Below are experts of layer 5 (counted from 0) of a mixture-of-experts language model. Rows are named router (the router's row for the expert), up (a neuron's input weights, with its number), down (a neuron's output weights, with its number) and show model dimensions 0-159. Each number is 128 + 32 x the weight over its row's rms, rounded and kept within 0 to 255. Numbers have three digits each.
Before each expert's rows: a language model's description of what the expert responds to. This comes from a sample of Wikipedia text that the model never trained on.

# expert 9
Description: General nouns, word endings
router:080165134038164143144065099135077116146126156072120165101126140135140071119147094126170159139116088095080173136160136199110074139077128129152146128140113148098050169126152112209048159123098132155176116091145153157128114082152131060143109099131184176092154109146164159124120131103148148156191092155141120124128121107157107159102080102139126110140139100109086061191158100153140168114089134116172132096103111129120121123107138168150201123084175140124108087187150126155127115148105124
up3:135134139076163116102170134103077149138161104129169126088092184127166104123067121161142115126117109097140147059143099155135144144117139095114142110113158116084158227133135145164116180106090114098110131089155111078138127127055133068212155125082151175079086055143133126137158098128115123128169107155148125128134167078084143158140115096181103161096162132131066141127105124121172073146106115148147171136134166159152160078087129199154211114120068120152171127095173144124117143104160161
down3:127158126115165127160139147100180057080141093124091133129120113130161175170153099090085118108096104084088082092128166130146181158139132151118143106137122233126139110157044118118145122044053201122113116128092133149157145144140093118128130135148155166145103126132109096148122147111093139150083128140195111165093068167126122168135112122143061133122109137137141141093142088123095105134079087170100145110102153131066116121150068106084102159105097100107175163042120107068146188124131120
up4:117151098133138096167094135091105105161146122061110119148167154110156134165172139135090138137143147062081086117144176132148089103147126166156092160101066133092039122156085089189115116102141133128129093107131147165109093098188166124175135089136138177129169054197142130137140130090131110153182105065108136162078118120116077094155100048163171104172111146121118089174162186125101101122103206169138073105138139106125110103132090112150133077138149089107147138086111164097131112156119145
down4:122144163149121090136176100095129144094104166127144173159028111163098121182103117100123075119113132202127136158110121088083123152060176094069075166195128056135148101171153131118121122118130140139102118138127181105166092185139109113109108143126112071141095128087108123128099136165167158166158079149140115103081120134124106094158110145131125134130178156077148116109105038120165143110133139111072133063104132167097163102083161148159110134185119144155150087165182099157193164115120136
up5:118198189111118108167147128083144168136137130174114145149144136128149135071130103077119119186103186137094057162105107140108095116118147111195124051083169158146093100080152164179112151166180142139137200169108141193099121154134181138100101102147177101065135146109146055201121128092141118124158114134127108121181166108153112115133145134166121103106165147104098131134131141122135111195079104114128077126173161058117147093111145106175133088159120113198142151117085173125106132146130116
down5:105089097124135100131153167110163170117092115078164086146071135176117058156175132135154152125113099153153144123149166146169146090162205146073093131112130160127161167101097081154121144045102109128104086087186097100134046149064089148160152135129144128159129105108171191115135087160135173129126121151116116100050085131127116130109150211125111123098176181096119144192170085124135121139136128140165137099100085157151162112081164106150149102118130135075143097155136090096118159071126129

# expert 31
Description: Determiners and conjunctions
router:062130099104155170118086089185162132168117109078059149095098081098151103105117123131187128087108150092099165151167120131090130154126109166162143095144133090185137130116112137130107185148095116192131100146132124108065138104189108074146121129161082155137107049132127122119121123040133194128139148131109125109086117122169151133127111123164167107083141093107119123134159058177115129139126112132137076128115136096126100125123204168066168176096147145159125038099138101154068091150096141
up0:092088117187136087116081153150154141198104169172102131082132122179119080114142112119099066090159141100112123126146108156150066083141164169126153114120135140159175065184146126174099143141113143157161125197070177134139146127136132079167133122167092120124095116147056114136136167147140115182158096063121140123173131103185093130083134127077125179092150156139082162176176138156114136155184140176100109149107157125137123118109110149020135146160120126102145140171117092169087130178134128
down0:118130103141115164169194148168119154104112121121089181150094156073128225126073122084079111147132154134137176138109126078151134134055095115104059133102071132114078182173102155090098120066133113114118101094188123098077133149146132121103134161127144105114152146089127160120155089124159124095078109115132201091112150154085152095120101133154125110188118138172122118094078184145094117115070094080153157170167078165148138122077143112157094156118110119164100144132133152164151125088121053
up1:118159106151155192157121143094159125132086045125113186116117156123131104093171103113099102136117119133106136128127140182113099107093182166097150174140182094128135177113181075160174106158093184122064113147150131074067111130138146118118160131143144120086134157168154147083197087120148104157149123131131077138171000118179122076077120127134145183155110095110159193104135091152132141128098111138138088143133175168158174173110102119123156117118176140113103086113124152158140166125130076
down1:130154147103094158171124104164147124119121129141151123136114169128154125162152145157089092111114170170161129142160108102080132066159157097146063195153129211143115138125123108104099162116123168180125143085108105079156128075141126083098106141158088116103150144178050114123145092094129109113168141135161096100117113168113118094164105195105129138121160152175151028153114124100149100215150088186146134130087160135085140142105157074090067050099086101124185150115133151132165136091142140
up2:123157137129136126109107086117137128131180122123160162077114130153146178115096107173127153143057078081103102126151068090146167162116126153166162154135038138114104135097191181160155127228151138164127131171091118073171078044202121170151124146169139115156133114104109151117163141145100130140147155118076120115145109108117101077123068127118116112103152159158081083120098099096154116176137089124152055092113126118122079194121121131100133143102106117057142127141076095100103118107164140
down2:145123133107145127112111155113081119090179114149184120104113080106114155154129101169103125132150072074125099104110178141092159117134164148105090145156106180123167129125104146121123096119132154126171125112135085092090066118062096140104124144076184142143040175136207135164070119111071198119124128131179041139140089100129152147115118121103118174143126174166132131078058164172115179150110152095143145079138127136098154151199106167123176133117143143119073149135170129140077191108142131

# expert 40
Description: Passive and main verbs
router:156128140122139093173033102094175140127150068132120179115094106159120092135151076142168164127137121085136117138146094137077145065123103133153134123142109156161151154117094190170131172121116111207085144081122150117045183116113113101119148162159140171120149151091139088190130122142135177177141098106090087172175128123166136162159103130145143051090116120098084143061129081175137141076146141134153129135073096099096159127181151168136155141120111149144114091180118124178053136145118117
up3:069088096106166138134159069125098142157156239174134052131118143109112138172094128160170126108103123165132115091141140154138167149072107109104101121086082099122129125112139125135135101116101139087182169084108154140098123122120119152110157155114160091133119163119109157102165164170140100104112190095126139174046108089154146159159124117102137184175128127147188088124139118114106086117185169188079135076164086142145109136055116116127093090169147103170155197172150153124113088087159117
down3:125145132131147154161066151180106104085134085118079145142116096144097135109164128159138215151115141131106154098164085140091122039102109153129117130160128067173164187133133207085139135157157071137095122136095119124111109159141165156131136143183125168084110165122137103171139107144161102146152109105131068150087086188081133131137101146116134104144128167066100217134141111113116119168138094098096147116063113061131147055207109157149085130162104137153140164153126098156133178150116138
up4:175139112113101130135147125148126157087138128088100131119097139139080141123021109147144104094117149130109101198096145154118157126115117111129102132130161131146067151137170144103142135163216131147141102153059069119074161156099114196153179056134116126092114127113134107167078179095133106110153196170140117170103061172137165156128123103160134107176146173143186166141136130174153118116120107110108127128147149172174092104158072101131109166117090156161050151067137125169130106109158179
down4:092125102154120121154100116083125096131100071194123163138138112099213115083094130116160158144125081136137102125140111091144149174170140181131166087135124024115115130163172162125123182082111179169134123167116147129109093093181073122142100145102106104102103150133168134189127135101114178129081099102077166115122152068066095156143161203180133074103095132111080107143160133099104151128153214178124136124112089143087128188123129146084148110096136124115162112115137153132128176140170129
up5:107077126122128113122148150159083124139132100107137179136144095121153151122137148181189076107133141119043131149130156118086095122126073136165188151139174120142122104115152090142106114107104093102069172053161195127100138144127123150130114158161125204163170123096113162213074103148139079152151093136133173078120100102147149200102143076133053156154139172106105107144107153109124151068071074171112140145151126128113116169116135176095070079149140084104096137165173134132146128081123122
down5:134137195100181162115192143082108160119151133139181101131121075133139133102153109111158049117155144078142189133099134083107149143110100143124184129097112180115103120128165103092135135101174157092128129165114102185124144159072096159207109194137153145144188139080155160151148135158107129109104124138131101129144185212210111139076135072194100147147125139125106148177116157185108107085082187157112108123088180120127088088124137166162101119151109127101106136111096087127139110155130154

# expert 10
Description: Mid-word pieces, headings
router:108165187126193149171100144101089157191102109048121150118161145115101117096094100188145147125091132118121129137213126164115092110127136134136109172162093175130098158134173149126108170178111146123099087091115151183105188131117153086183124129119161149090127116133123086114124112161069173161130110207144113156145137119204106167140107096149187106137093084113145114189144077135110167134077105105124104116066064108136127118145130121118118104082163144096125077198140119056119118123109106
up3:151081120114197173153125187093179181165133154142129117104154133176126129077148132127111123079074045142082192156072136155141136141096098176112095147148129115137092148150171072159090141157209156126107154140098136145162102126092111080169123138122072136131095123102140105092125111089092185132126144127125169039110141094141128132125103195032100123105070188092096137083113108130100124116172097123118111139118116150106122121086100091144191127135130159122110121165077140108146121172151123
down3:129148117114123104138151124136138118097115084104171084120126157088156131121121140158138123126192115094108208201167083136120137120126127192154124152115176054230118122193137139109127075129110118067124085131140129088112122070104152174215148129114134160158086137152155166075118094106156118096079097121114134151203154173147166138185147100091143111098134137155122122180115118133113190127135147121158137103131115109132072123082130192128163098121152143096083119144050165168174145114097138
up4:111131150145102099159091153100115139181110090124101129160150073095112087079089077174091095183099102124093119125145113103131150107181173120123092116134157129149086118184141090198091132062167139134145093097159097147121121143133074139212149124162147160099169125148137088149183100135139115125140158065051089121139179078198121100126143118181139122134097229118128171130094145183134105122095164146122154101126088117149173127119110151133102165101065126104122081152091123086105084103113106
down4:109099161149060048080158105094140101156111171106086146039143152128106138146137181026132146106178123120145096142140137107122167123137152087145128135142092135126137101101106134188110131099065122175199200094114120186158153095102109080102131113119142076113162162147110182093125113071082162106137103130159112118155183124131097050127106099167116127218096137139137141118117146141112116151174140163100093100181159108108122123138102092140093130157103168119128114088142088148129147128165170
up5:156097094090099131185139139095118126172155115103145128147050147160135132110098171090168148093112106093104024106172170152108072054125127131114061180131093187176124083129144149153129075121138100123095112132135092145150053143157160137137132095119072130149088099140097077143112112103138133144136162128161121166163141132111116143094130143109098075097095102128141098164096135155138170135123181131108143145119148204146070184151081130120158082133129163138208116182171149072165128164113130
down5:177154168202150103126072120153075095087134132118101131127113127101122120119112132191139155136155114087135150076133132130099150210088180126151125089124174100107106161171128140148126101077133057108097107114126148140123119150154096139103093156119124124169126120192182105083135098166080143163107159136132115117163139054132089131077089146094114137167227136142081141161102091160187074095131147148111067075139175135150104127192096089152162128109121106187122152126173104110160136073091154

# expert 58
Description: Spaces before numbers
router:116144208113144125145106065178093174127129084116056102114124151094142119138134146135164105061135116094082135103098164136142087130091069114178146109166106155133099172089139167158091129121155105175172120123139127121106221155125083101147151088163103113127128076133069116207118147072112141181132086198134094108134136110103118134135092100131182120103105166115113106133136120167110110080142113221146131128062052094150104168158171157119126154112124132139106093158160181139100147148123153
up3:085149103075144152155121091189098132131187140148174152130080173145095157165088143117166096140172139109111084094117124096100152063130118170192100070093142140089151104075096096127129134192123110167133096142072101119115118152158113103158147111147054166121167086140157127167057141120120145138206106084101088147183094066137125122113204131157126118191091138095128121091104101085139140096125095182132149116173069123145160090131110146134132146120118140162143134142140103033135117146108143
down3:135125138088082124110112123129133071080097130162050117106121083111112159123157181119103095115159133121105140166101118077126136152112199138092179133104121036112129078106170137124110112143116103121100108038133086110160122191144097132222189140154051066160180108142124163166125174110105124141125125122122147126081067093119139137099079107189113186129119150118170155095147130145124130102151135111098158158146130104189106155169112122142086171170154166112141178117118131125168119110184101
up4:113085123131153092132119164152142137115119115130171143093121156112162098135091132079150078111155116112167141107087122175159118059169177122173122145144093121209153125118154101139059102124124109084064108159100115129110121206107180132144074145143150096145104150156094120149163145076101125151141168138124163153155153077131183168119152105047128161168116131103112112142081191143119117147100134052102150100108108082107089177114095134071140156057140110147128039116170183115142113180106146
down4:163130126127104101121098078141116119118123164152070156133126198165059135101132111111100144107126130120098126174109127105140077079138103087176207044176171145156074154123138166114124190128107149199092158151154095105112164054091124144130135142130120090177140146088141128154090128163111122108097104135132134118158147133110127125159130195142109055147101162114134143128129150146163160123153079194193038123148098150131126160122204117138065142078121140192113120079121090131098142135120144
up5:126108076118151212122081127179097169076186080117170155099141122152171120110132127142114108115115137097144129132109200115166071151072143117121154135139141144123126150127123090159104149154145100078131132099113133154138130105111184067192148128130127186129157113165076184089126198116160050143148087100175085132112170114126095134128127181110115078085121114153098143160154096115181171037114123118098136144080102083115167141144165162108161086086196151147145141125074150096100136124105158
down5:154184210099205126121114171093133117210143190148114114102171119190163125136122147113124119160128117146093115186132144102136130130093124109107136146155120116120143164104148140114121094152145122109178182191148113070101084183153122191137126132132118023096080117127156164116102093118137123142122182135079165087045100134107109169109140124154144154117169082147098184108111184149110090163153110149103113134161110145095118115117105134159142105142141145108092127073210137082114136143057139

# expert 0
Description: Year digits, word middles
router:134139121112136126113127092150143147132124140091054135117131137109162115164101098170145150121158133111041139116134168114145090095059141130127133175156145124089075134097105170179103146120108135120152132131152140118099188131155099104127108075191141150119058069072112149174118129087101173131177091170162103174079144120116133153132167135125127089117122143071060162128180095136105018047097094166146110184157102106169136147115139161123132120118162179136112097134159175163066151113085137
up5:112158151107237108206150141133178053149099166145072108134126138171136108159139150135117089128100112080111155162115184146135116111102171213156119159090127110137080104138154127136112130102161146132158147108142093132168148168102088153101141082182094165140147097107123077156086145131101133150209130089175148138091145126084111129135132094138108158105055159070061183124116132107091103101157116148113137138142128128135176120145100140063075138108107189113112108202147152162133107094114094
down5:143166153088131125147084157155134132127116120140137118117110061125114146156119112096149109144127092149150140121113135150122187094114123099164099148127123112110140099064106113207194182145146127103137103119075107162143115144113130160114164106137104105122192029149140137117146121167167222123180173162146103122119080123082188134103170135112110144129104135155117153128124046080103149066170153072119121111129116130115144155160126062118143168153149097130178079119139072136048147116153227
up6:099142117068175099153074166076126110127126183089189141136110118161103143102090161185181135168179173045088169114071115150143099118109111100088091120159103123159156086115142136140145119120164151111127111138095056060156150107184110115061121115112092109091122122110124121148098066189134140128171151133124134188128159113184149173155099134091146109116155215142110160143121144166112138060097099146140068131145122104091090145124064123120145106148135142145127152099205130095119137096116108
down6:132178124135164077153128175144112168128139127134090130035116149094147133168114121107077112166188144147155106177057142120149139140126107104113189109124146131079095143096095175188120118084150135224051192121082122177161133139143128144182121182138098108180084115105068105161141138113100099096113128118128179095114151081096142128150090130117133131126133096151170140152120140135137100147141156144100170155097110165162156114160120045140080147089196082115144098118109136142205148123108110
up7:130118065116143167158156113153154156098110086107124103158159141123177113132138147170107188128125092108064100157113052123180159180099131069092083149115170091086113126088106088132063123079124110118178158101136127158109155078159182147121067115079148125082083071070081084129098147129125137092144107152134106145150076115099166140131183175114108137083126095139085165127134116186151104109076134129116143151161138080152137129161212148134101142137131167103132067159123139139196166090119141
down7:197114123113144136096175201087105112144177140141062090117161092126143194090160127174136092160123103149123124099156141167078143146171192175120128077117178074086152121181123037108119051115085128151128097090099162113149156181148113095142115196138136162145102165166193144080134141112117139099130092073116111084070106104122157106132113147115096131160127156184124130114123119130128157099119114190158118109158120136099092070104125117131125085160121117132081154095129181142152103065137146

# expert 13
Description: Sentence-start subjects
router:063140118123140187177120104111201145177131091141086150076091091115126086164157117167177132091078095125116129118178075144096109133149090153135131145188109155163132118085105115110108127176113125134121121085115158149092146145154080137101144110144087173118099138105148090154158086134098149192126084172140124149111116148166116134133119123207140106074116091136158103128127135213147117100119141144175078132148113062195140142144155114148173183154140127054141063173145106179082093177100164
up0:055142084189119161111079181137126095140127100089108098121134129125115120086161144145170070116108126068089123082190115155141137120203113125117099114085125144113126130129117144112168105136123091144137124114072174129132166096127204137080123135178098127070110156099164133165116141079129117177103119143102110133205156166133150078239067139192048144092134151077146129117145104150121119119139111145146129116127124092114094139084106092124086134094103104071136079114112175189125168109151128
down0:165148084077130137142145135077151093169094154104171186146110125157128109161108128034132125117161133109162099131121136067046141079099143115149071141118105133081129139151159146147085172087115117128079090194177083144138094187121123167157146100117160092137104136076104126104088104108145176126151147121077129139120110105159172165134161075043100119169117158104096158163107128090157090108148103127122120098136096114131097143048181177162139116064134143186151195148100114098110133138123135
up1:127137140154092167091113091150119143137146160124108171121151121123159140116127141109135130088109120169126142142152133177182139112166137142101155091112122181104161127081100104149169134122095102153125069108132150145102085204135076123110154138098130108087184080150140064106133152182134130134104110138190069102213147115100114107158133039136141047122136142107120168134100156188090128178133099124033129167141093137126153125077145144166105147153094148041128150141069133080070128074088120
down1:177135120117140115165167137140084135172116157109149102135140082129143173122112049106074122144161124107113167112079135147121119103147035155069063128133152203160112123123056114123098133175080154106092129124132187119169111071153120125165104135075164122091144113110080095178169085087119083137187148125174158140099110115077111197120108123072131131154179167094097099115094115067138086124132192124197157087124136113153147162134143134102131144101118147166121176129140135169130162124095165
up2:105148094121127112117123178191129132131171146068167176088143110138098132155114125145088114097137114159128091119097148138223059103145108138089070145145105126162140068140125111120116136167115127182101116095061099110171137083136145080124134126127101115130136157097138168109163157125119134065139117157132109123147144166142045036116158146141113085103124156157099169119101099134062117158139227187150099129102116180143118092174070083170133117145148092102120088150200116130103115146106169
down2:125095155170144114127153177068132096115128145114122109146097085159109133137127132182136142160081183095114113204130084147117115101137146117128150158133146077075100124102109070160112139118182040051135102124133048071114061105179134175160131137120137188088166098083149123130140078148100099168113186163100179108121176101176151131050171108147159153103106081151121115154148117105196165127109144084107143071103117143125150104164121147104108117138140123118157176121122092110148128178167139

# expert 12
Description: Verbs and prepositions
router:129200139105132143159047092111136127144101058107143148102148120138125094108117078143181189110098075074141109136130079109097111164112096167118121125123089144128136173096137191133157164116127139202107110123067142086057153116115096060131128154126137194111130146102153149206147099154145197149150129125102132134116141099187140160139132158197189068089092112081099151101167134142113157121150145148125082117094096091138070107155122179127158177067092133111109111129131125171101141134130158
up3:142146131096136152126089154174133168135129107108114138163104129128104122109136092243091112115154123140106106091125073095159073140136098127083177140083123139125169160112155132125163138171147076090117125087164130108146174099124184158051148087121170139124176151109154111112120164106075102128067153080129137158161141181142154143171115139187170110118168188074068136157131121078067097131170051112062090153104174110108129137140083112106106107176121141133118152163158141135136058100102123
down3:118157197124173178149160107079129110124129188113163183119061139104133166146148099088144115088160122108145136111112214144119105180154149147123126136160066084103124149164081108175153091142145129185169178137131177126148055124165088094173121125112159136144144148086096174111097153146117172056149146155158110123119121115145111098058121128143126089164104170151209045168105128135132118147132153136161146170159145143141114060178168161181149122124132080145124150105182128165108139147124140
up4:111125142138085104135086113113129211156075097085078130150111075143145099084129133149084149123105165094128166110109131129162175101133157151160179166116129088133156122146131127095131145163128137175124123158136144029090142142138183124141148095055128158148101157171154144197180114148117178173115106142107129193098102161137116142087101099097142120069138167107047140155139145169142130185146178114140117135052143134133145142088133164150181146128123131144135131146132205191082090098170185
down4:134159138154190132153128112134178136092133166125100126187131139146130166166154145138133092159154069185148118095125137070120129107168155164130112146093118116145170098087137169156108137098170186092101188092135140116135114127104172125085058105103125110119123126091068088072081205116165095157092140157166073083156173135080110123173108172207123188113139107122184165082087125140118122153092150088189127153142133125082107108123099102147129178129119143163196093175135117129132164139103073
up5:104095172155172117144193161074129097097186105060106090135123153094146159100155097121126122140142092121148142130095093137090139189201152140154093126138126118158099100054171097145098155190107118125123104075141144114118079136078081203119088141131133159122105131115095188151145129147168113126151204152135147149125086095147151117134149166101097152116136070118113162097133197118165119091120131151141108154123143094108098125153119120074132163210147182079108168155113152140165188171167190
down5:076113144081168147154179114148069193134133093174099136166091126092160098160117107111137122146135169148087159114165121096099160131117136105166133116143107142112155096105119158102163063108081109090186096134086094100144184132128108129123124132120180180121185164201074125057107105096130123119164130100168082110155128154121085144113131069117060168103132140142116230161137145156094121150099171160132124147142095204086128096160105072107152120128135108083118063158104182111125121099113106

# expert 5
Description: Verb endings and particles
router:161167130140204101130108103147128101120077060119115151157144131152134070106127160134158148118131123066086143109131113100126123121097107150155144142104093164127164171082134171162143142107089125137112137164133163115116140099180107097134101122131127115100054148065155094156108088100072131122185139114148097144114074131183144134150068120131139158107116151101132147063183106152105092148109138130165120113010101064124064142164159140103199126073097220158145109160130144159151110152075144
up0:116153138153090182129145080171137110128145179173151197128168124080106122072106152146130147110111141139176099050173067159139117176073151114118133200105092127078160140074167086126112124135162105128152153131154084108126143122154122112161182158083110097098088083119083164142166116139144088140161045133093037101120113144159120078117173120128147132166174166179161115146126105110102125124150139054142109063077122114175162139142095141118123137093174133085161142128133143148097167097112147
down0:103115111128071151112116114106168113187107154171052100133142141114119138110056066127179100121099124138104073148091132136121104096130098097236154124121133128142055095100161181101136127172109069085107158117142137146150093175118119136177106101123098198053129129189134145131083170121123076067128182156166101174156138146127154152187118120140060091128169084111097140147047116117118106118124111081117162129125095089135093115155151099130125104177138116113169133093147139131128099159119120
up1:120140090148079113160157121095100104119081124082080157156053089138162079200100123124106116162119142174067139156108118096121074147121194143125163128100117102164098146073110173130104110094129106162179121155099116162142111090112133073142148164185132207127096135047125120087100055162086084160172166147115120098095132139124138076135148148108120118114134136082104179122142099104084061116146068110130130163079163143136184135113095156170116133193137166154134156157087129125114168134094132
down1:149095100095143090127147159133053118089106111144099098192131152108132089156156114103112093123091111183103135126143130121108134131131100141106099095096175135136115175035144160131117097139163110116143183127118117168147072120177140177122101123193120088158168101140159146113071178100083097153111176145121145140099051127087121127092159104151105198058138081111089090085092143123195131150087138167185154134117048126137156141098106110146096201133168124144112128124136074144098091123136075
up2:094126109091122132088132089122143144124154147119121110111095143092100092090159112172094158135055119070131116172139107062157080165140134163114140099145076138135165059119105140174142085105104119075125164152183150071117123152120093108101117141140170143175137138140107125162174144138121116134100207148122093138179091170116091123100099097189135152162165160129101124166144135153157084176065082156081158069106087207073174161154176131126147147144102167088107101138128110205133127105124182
down2:210103057189122157184130100152082106111091152167126156093098098078132087116107154138142147120084106154135176111167114096139122140122117064106135099112096160112215117203150202175132097133102132141089100149142133096122124160125119156069088136152134147153105098112126152156160125149110105181137123131080118115130090117118084170128117057181083119165147123168135127145072172174063133080070119152121114086147152156111129128142111127100172129171095093154104047160123141086136146095155158

# expert 55
Description: Layout whitespace and markup
router:076105139124213142114118089138141151170144098097074152079090109092186133132146094199175109076113125101143139083159111137090084148132097149200127065145121143130155175038131164162076122106114135184170097119137129097157208121157153079106150114148124102101096099093108112199131096105122139171138094106103122152109150166138128145150122089172150124135129162092137116094133120164166066118131132192135151114064085145135060175147126138104124147139134164123122104138150158104044145111137146
up3:150076151157097054114131084143103111155117128096123107125175107132136128119121105177185178072150168109087107181167154179074020126084108144063097127149160087159158152063153194117162101071092172147101064121108135105144178121090151113129103137155119146098132142137100167143155131181157125151122133095159066123123099172142089088147059119165151141140157084133147152134156135147114075170129146130139171146153118148135111126167128145076122131150103099106111117151111217130129143104151176
down3:126182105126134165113152139083153118150116114148134121112101107138151072129129179058168148115133168105182102132167115160167125110099098173052158108121103210128048132141086155152082164180132085102146096108173139163115110100138135114142191162117164135074142146100148113137153180108122115087169141155108155066154148072176149135130152122117092122140092103149150169091144126101049084137077130104166100100153169058115198125131111144137115116094151184184096160127159072139094136159110116
up4:145118130143149097142119155082118182143188085135159122157121123171100108094167120130163116150120146197141124123141086150093130081146106160145077159171108142140140092141124137137189146114092088093193070184153150142070090153105129131085192130205166118202165096099087099145143109163136163153082099136064152143164147163102097125152153102187161115106108149133089107117153154168146089156126078179135139129152143148087097105127129129123172111147126102118106072158040116173115177199103135
down4:147066101137036165147140152132092186119085154184138129095113109150133117104143125138066150052173134130119145162158151146102133186122114114181165115120141205109104134164082148212161110117096157156151127142119150134134091095134137140105123134122159133087155177131164160136122129097140032125126127179159161128111116147095131115149128148174109154073117060106084142048119099115125107140143126074140148115152162173173108131110146182111063098114136151185131126122179114064090112077107144
up5:102148102123073147148135097085144155199141136107087162092178091099077136115177068128145102123119091100178146069162090152133110167148093124093113114111114059182110120143163084094137120120134142113093159146109137104101173116186150088082150157091156127134118124063117126177158213173142161178136151181156109125072149152101153106087083160210099105144117144109087157096115138192129140175179131114157133092141113105126098136098147084115131099107127167095118167108127107185194103159133150
down5:129067134157127144082121098124086143132111173152167051126125157126153128104114145097142077108135154178119105181067065101113116091112178111103129119104163125061172148112165115110130083095187111142153129145119138107142115132095175135132156078080116078125120089112154138054138099144156096181142090120153082114144118091185114189191132114088059084081132143146175165124140134139148085190082070194119121115119139167174136106159118163057125119102136068090140111141137160132127112129085150

# expert 59
Description: Mid-word consonant clusters
router:108164104131165113134077130153123186149066111084085121160130166130111107097090131167145145120119119155143193097107076126080080097119132157139128148112153151152130162102116177160135125167101101138145108176119216170046148079149146089205122164076174148092141155120127171187087165138089186195174084141143112179114107137198144162157134088138144133157170066121086102149140142144133114114110122106174110129081088117126082170154163150137126110126138173112114102136158126128124104199089145
up0:117091115120125177144108121148160135106138099117130134122130128133135108117103199160145137108152186186189138164160120159163117136061131115112114120138177116158115127134098148152097135051125129153155181161078139113147151082057099149206189111094128121096140166201137133110091166106140108123127103152189125175131178188149135158094172135089194141108185160138103131103201124162122150084070139153081188127102150091103059170186147147087166123140106144073117129116154119093114121147150123
down0:159123058157166171126124146120102149067134141156137090085155146090091124146109160126130142140131063102118135065092120140165127140127133142161150137145139142119145138154156114142100098120130142039132115105148129049155138170159079129152119075135128126091131062156142118088178099133157148150080114174106157095096146107118123134083098084175090215135152138085074133136169143100089147117108132155106155148074130083069039086144118099113168061177113076188143128130117099081101130167129183
up1:080160132130178114133102079125149144156097123153116146137172166158106074104103159141161142180091175158142118090092137089128135095090206139043080129151196158063144134108078114142121089106098189111154127159124117177108119115067068062127123118116153111090136102120153108152106109124067149101068091095115112133123167140139102118145072080138139142127127112156168083146139072118133132075165094084121164177133186142126146113163176102117096138100100145069105094100134115125098135101041120
down1:131154095128125079101111166152160143153183074151120162124115156182176082145131091116152104137125081114118109094075104100123192101119135150108136142164114174092196149156100126082140158100065096142123149123131140154121143129167131152146126094184118121139154127140105124163137145086135121125119135211144092061158160067153130119052162071110167085149083119068112158144074070114193158118140134096048142091109130047107174142115156142122129149190131136118142094116108063143149164117145167
up2:153139134099081133152146143106148168178092116070170107117191143143124151159117114136126145125168105146132183096156108057221123098174119186120094068197124154095128185123127171154082142137116118108084105176128169187091131072167116089185136187089153119071093097152138128175117138104160101155098106166108153175099110096150139176111115089137139112150126105137087130145117133111144101195103061178123169102119094101173129111137140145121156104154143094093104125134067080161125165116121174
down2:133129124106144034146133138113138101123090121109191132171144120172117179161124114108101128102137113104089065128084129118130106175127113122079111086145096105112139158199157115159115174028175178205129173093104150156083124142119093128094172145032135119162151157181138112139106104091122127114073156157118111072072182168139081123086106177143155106096144182117148119167154155085147166133145139065103092106176152135113104098161133094136126131094129104130156135191135152150130151127141125

# expert 39
Description: Narrative verbs and adverbs
router:161135116131151145154111121145174185158125058104092128095105157101125045138139033153163117142069123078118172106094110153065144124155104161113136095175106151144077137128137127104155147160119103157093111093102126092073159143144102152119141151141124148131143141093129121182135095130138166194109091165119108180158112104175152140109069128202172135129084132102115143160120123199165114144117138138153077124113159055165090114190144169108217129139157166096131065148180124145137116168126144
up0:102134152118172099144102106075126128113137134100105142116151137094141067121066172131142133106095125101138102141117077120136156195141048077092098131154116121096118104129103110095142138149137131066141176133099081103124098141132099087134139103110114115121143141160084070140149146126075122128145164192113172186119083093131043103123148095172158145140154181088128180103156173194146099172128137148029064083114100112180139162132123166115163151150100136092150104094168138120211165169112115
down0:105131125126060145131127093089139119090119127128140151145147114174119184164136130134112146096119061172099149097063091131140083076149160205120141164163112054160167127106122171171121112166155141128130120113184170117164132138141131194089103158136092101170103111154138155102075162125139158131165066134153126146152131153137199129136107112135102069125087107126151110129135103132132120120139060086232188123151152112080119071160099084164044160140169092129082115134095154133153147079104135
up1:134135124077190139114097110117118158082066078140117136096167182124166078107127128053151167169066102159128229127145126167148125134125130117072100083113064046121124163130079116081154126158134109160121109104090094149129151135176145135066146162076119123146079118158131107163191121112127144131112102121091142131144120131118135161101084115182144064128055132086154107152108176145122126110116121104137086144132096098137111097172160185163198095142131117107136113062171127141083123120171138
down1:128106111110134168103125196150160132142086147162138125107137157162093191148128106148138129117156088115111135078155137136040123134180172111116157084184105184101063164103185082148146107110132137110138155120098067102091149153116158144094142144156205098103117106099079141185166147137169081084116095144180112133146117157136167080130125115194068167132124131136049052113144082112110098140107121146117163149154184112148129152129148140088113102150157093088136144147098131126160087125031125
up2:140179163130105117140144069115089113141148142106139132167129178118123105150139117127176117143106132113084142138180074115093186107114119083155162152069106125135156102143096141078134180085138146176158109092068144122142145104147070136158095178121100122143141073095129166146157144106048147185191149176106063117105153110140036179160102152132145086114142156099144147197128175136180133106056154068142079147117154107142173139137117126102164099142143169077160073123138153137148089108164101
down2:099141097115131094057129161129111146144147123132152126061089158126145165068114165082120127129158142096105094209148107116168106068130124102156091128141110068123162146166135095121159103091183194131108082167175112052084125131139145128129161135134129148099122092176140099106113168110202089128135145107085142111107138154145169117150073120111132135118114136172112171071167133068042078096151096132153150146124085126133119158072151097138083130098097072134129135139089154187123126074084062